From a checkpoint of a small mixture-of-experts model trained on Wikipedia: 32 SwiGLU neurons an expert, 7647 steps.
Below are experts of layer 7 (counted from 0) of a mixture-of-experts language model. Rows are named router (the router's row for the expert), down (a neuron's output weights, with its number) and show model dimensions 0-159. Each number is 128 + 24 x the weight over its row's rms, rounded and kept within 0 to 255. Numbers have three digits each.
After each expert's rows: a language model's description of what the expert responds to. This comes from a sample of Wikipedia text that the model never trained on.

# expert 55
router:174141118120145129106120144121116156095151098077157127154186127186134125120173142138148110117100124142143147178193103135101152120100145145119145129162156118124155132096099111139153142143139097095134130113105087117115130111167111115155113119107089144132153085122133145122166100153136122069111131138139120116186145120152174126131187123102109126128115082151101119173116127150190092158122148126121119120127165123149134140128121136118140129174116124131116145120129143155088110134138109
down0:134084174142136127122095124157166120108134153141132118085149091108099149125156042148129152181137144106118206115117116121097106114118063131123143103151131142120133166165130159097138101100127122161142098130140125158118126120140141105149103111124098126128140151112139165140108113117148130140114130160168089118161143132111125092124096128119106150115132163144111134120096138148130142118147145099130132109121115148145136188131152119110111124157181142158108108186145093163123113115142148
Copulas and predicative as. Forms of be and become before a predicate, and "as" in "emerged as leaders", "recorded it as".

# expert 28
router:146129118080113148082106180088106134138116100129146122139176160169069145124118147143159105143132114120159102162197110095148169131092124135105152118148111112121140143083068109124064127159116128137134133066120107114100153122146143128107125149069110147134115119133121139109144139132152119153117129124136105108123179107145157123155134136136105123140131099121064113165116138129116101156129107098123107137115143126135144163121106129123140150180121107151097123100121148113115100138144131
down0:103138129135156174203145137137121145124096092126154089108163106116094159142129114126103161124147161116153139119149149120107138136118103135106105133137123125142122109096098109077104137093099141141129117074146095095123135165120118148175132122129106108166116153069119097114123097107089076124138137110143119122137143149103127142141112090106141120132146123152111082118125128106102116161141081113113112153129099157134119112113156121131135140167128146167108114126184136139181140115144197
Proper-name opening syllables. Capitalized first syllables of foreign place, club and person names, often in tables, such as Oriente, Albuquerque, Yusubov.

# expert 29
router:146126164132123112096131162095096151110123091111135154186157153123106129122124148170165143097123128147148107162178114111146115125106113139152147124142135099134173132148113083121133109156159148124152120085098093138160116110142141114109148074090103105094117104149130136087113118144149157145113149098099103083136166106139169112178142128115092116137145130112095140153117131135120124148128099148117114125109114118112148113128131145087149137214136117103091160114107121129116095109156166
down0:109120101141140090106117135100170175132107172135097147154102151186129112136114107091118158099102154154125119131144120110128137109097135110122133111166159134189168096114119129154132128138155157084164127111120105136103134128136113191144127126154134154104167110175119147113120119127135099139149117134099164113101112132132103169070134170168127131145143165158155125086132127114156128099078090144143187104127133129119134128137141145161178129135121143116119117152171127141121116150117135
South Asian name pieces. Inner pieces of Indian, Central Asian and Slavic names, such as ash in Akashpari, ish in Krishnamurti, ev in Aliyev.

# expert 47
router:174119123106120110064114151088104102134130100122128146139196160181103101115138118164146117154117163139162149132170111109139159102094106130087158112133082134123119124111094077109111138141091114149121136072120117108116184130131130155137128120106111143127129105109149136118141151125127109122147087137184104122140142146133157132148138134130101143127120110105070099143153100102148114144142109148125163102113158120147159121123126125149139113184146103125078154151137169141150110150115124
down2:119101120100164126080096106090164123131133119122153102136139139142196101130133140084108136081085110183141120110129092111149101135118148137140155117112151108114123161142155139156126146137108131083103140074149156127109113136097125169128184113138106162135143109117102127125111158144077125137125111121164129140135139107119112109149117127113139135134153105174079106155091163161095101125078145129097146144137115152122105114098109140101090151189142121130164129141109143129120121140122098
Place-name first pieces. First word pieces of proper names, especially places and teams, such as New, Los, North, United, Ro, Col.

# expert 35
router:153157152112098118124129143118077145112114074129173164169151165174113133125143170157157129111142137173128131132163156144093119120106115173094132143121113093129147136113102120154137118149148135124115127089110149121149095146131159142148140104123089133099126047176142147105137128124147139114133148140140127142146173147141164125179141127113097128128097104141123133119111101117101089145111114141115138132121190116114159164091100137116136133177137111114103153104129195110118111135121143
down0:139131066119151114150115159100140097141136126125130106168168115154086154107138111096130126142130158136112142147100088100119116134139134104131139115157125122101122135121128120098160141124137113112082167136103121141150145127101085158117134115171133117107142099096110183172130152072161106098131156154089123165124107141134147153084132116121146145156125131088114158138157129132105115064118149116164092105145082097151151154119180125125129133143127078117142193146140148101127117113135127
Pronouns and nouns after prepositions. Pronouns and common nouns as objects or possessors, such as him, his, her, that, government, school, father, often after of or to.

# expert 6
router:156143115105155110120142173123098149089123119107134126129173118156128119130115139150153131105118162139121115151165111093130142140070106141098163119152167114165136126112124083117149147187124115142151122091146063098122139122150123118138154122110079108153116103159123157132127177102149126083106107099123112109105153127146162136158139148120077122111160100155114128171130115138159118163114104118109124161140125155122130085098093136108116159193155098116099137145102111115115098113115130
down0:127117166177101144143134172139083141142086113140124112158165113126150139147151100151112124106122130121118131130144136149132126168104104105143169120050099150104133138108146155123169158095133125087155081148154151116127139166130155121151139134125158145108123112050111120110161142089154124119151120105121096125180101156092125131122130144122125115145151140148134123113114145125152142094116137143146128192150152139189094134136130114120132167127135117125135071091110092133122149131124151
Chinese name syllables. Romanized Chinese and other East Asian name pieces, especially endings like ung, ang, in, u, plus China, Hong Kong, Lee.

# expert 26
router:149100148128118128092086128086129152113140149136159154123172115172052093152134146112150112145133137174175112130174111138129160115094127149112173121154106140129112125129124133131136111165124101120102128076123072119137144126147125147124148121118111138089152116160150139111120125130161122087128144099137106130145150148141177120144129162114085147136134130101098139124066108117138111165153128118095113142088160092143174151137153152122131140187154087149109140142094135143125147132148139
down0:126193103147132112151174137109130142137145119131093112162111140134130125108166130138122121136088118127144121131107121129100118108151115115126070097181148106117154117135082157112101136119103139125207141102124146148134163112172116126119144092155108154148130138113120135152100119152167120083132093100129144066147165151111128112149190152120113100096137140097110148122153142152165065094118105096168136123109144131142142097154114144128116106143137113096133128132101124109139125087137145
Punctuation in number tables. Pipes, en dashes, slashes, colons and × or − signs coming right after digits in sports statistics tables and score lists.

# expert 21
router:140160153145139146077136145113130120151110096103138171145173118139113125131126128160163102105131165143148121106185076110139160119111118131116137094166114121110134133142101109145111107125124101158128149088147094120110190141139119111148143075116149114138125073124159127128117137160131095132134098153162114112164142147146176131145144132124102135106116129092102123154073121093143130148131110144114147135105141109128151111120087138138136113191140064116084148123132129166105080126099146
down0:094107159128108070106134137101102143152112134136128124153118117107096112107111154133123097136127162139121178135147159141119124072133103099125162102117106091107125155167165100107135111108094154102170138089138107178136141129084112121123079088100121127106083099134144098089126110138157080158150151143149156117113137141116157103141101131147116091144092119130134122106129105128109098106095097133140131109159099162124118141178124126121150135154187132120128150171167115111131135141138163
Place-name words. Geographic and institutional name words such as New, South, National, River, Lake, and Oil in names like Oil City.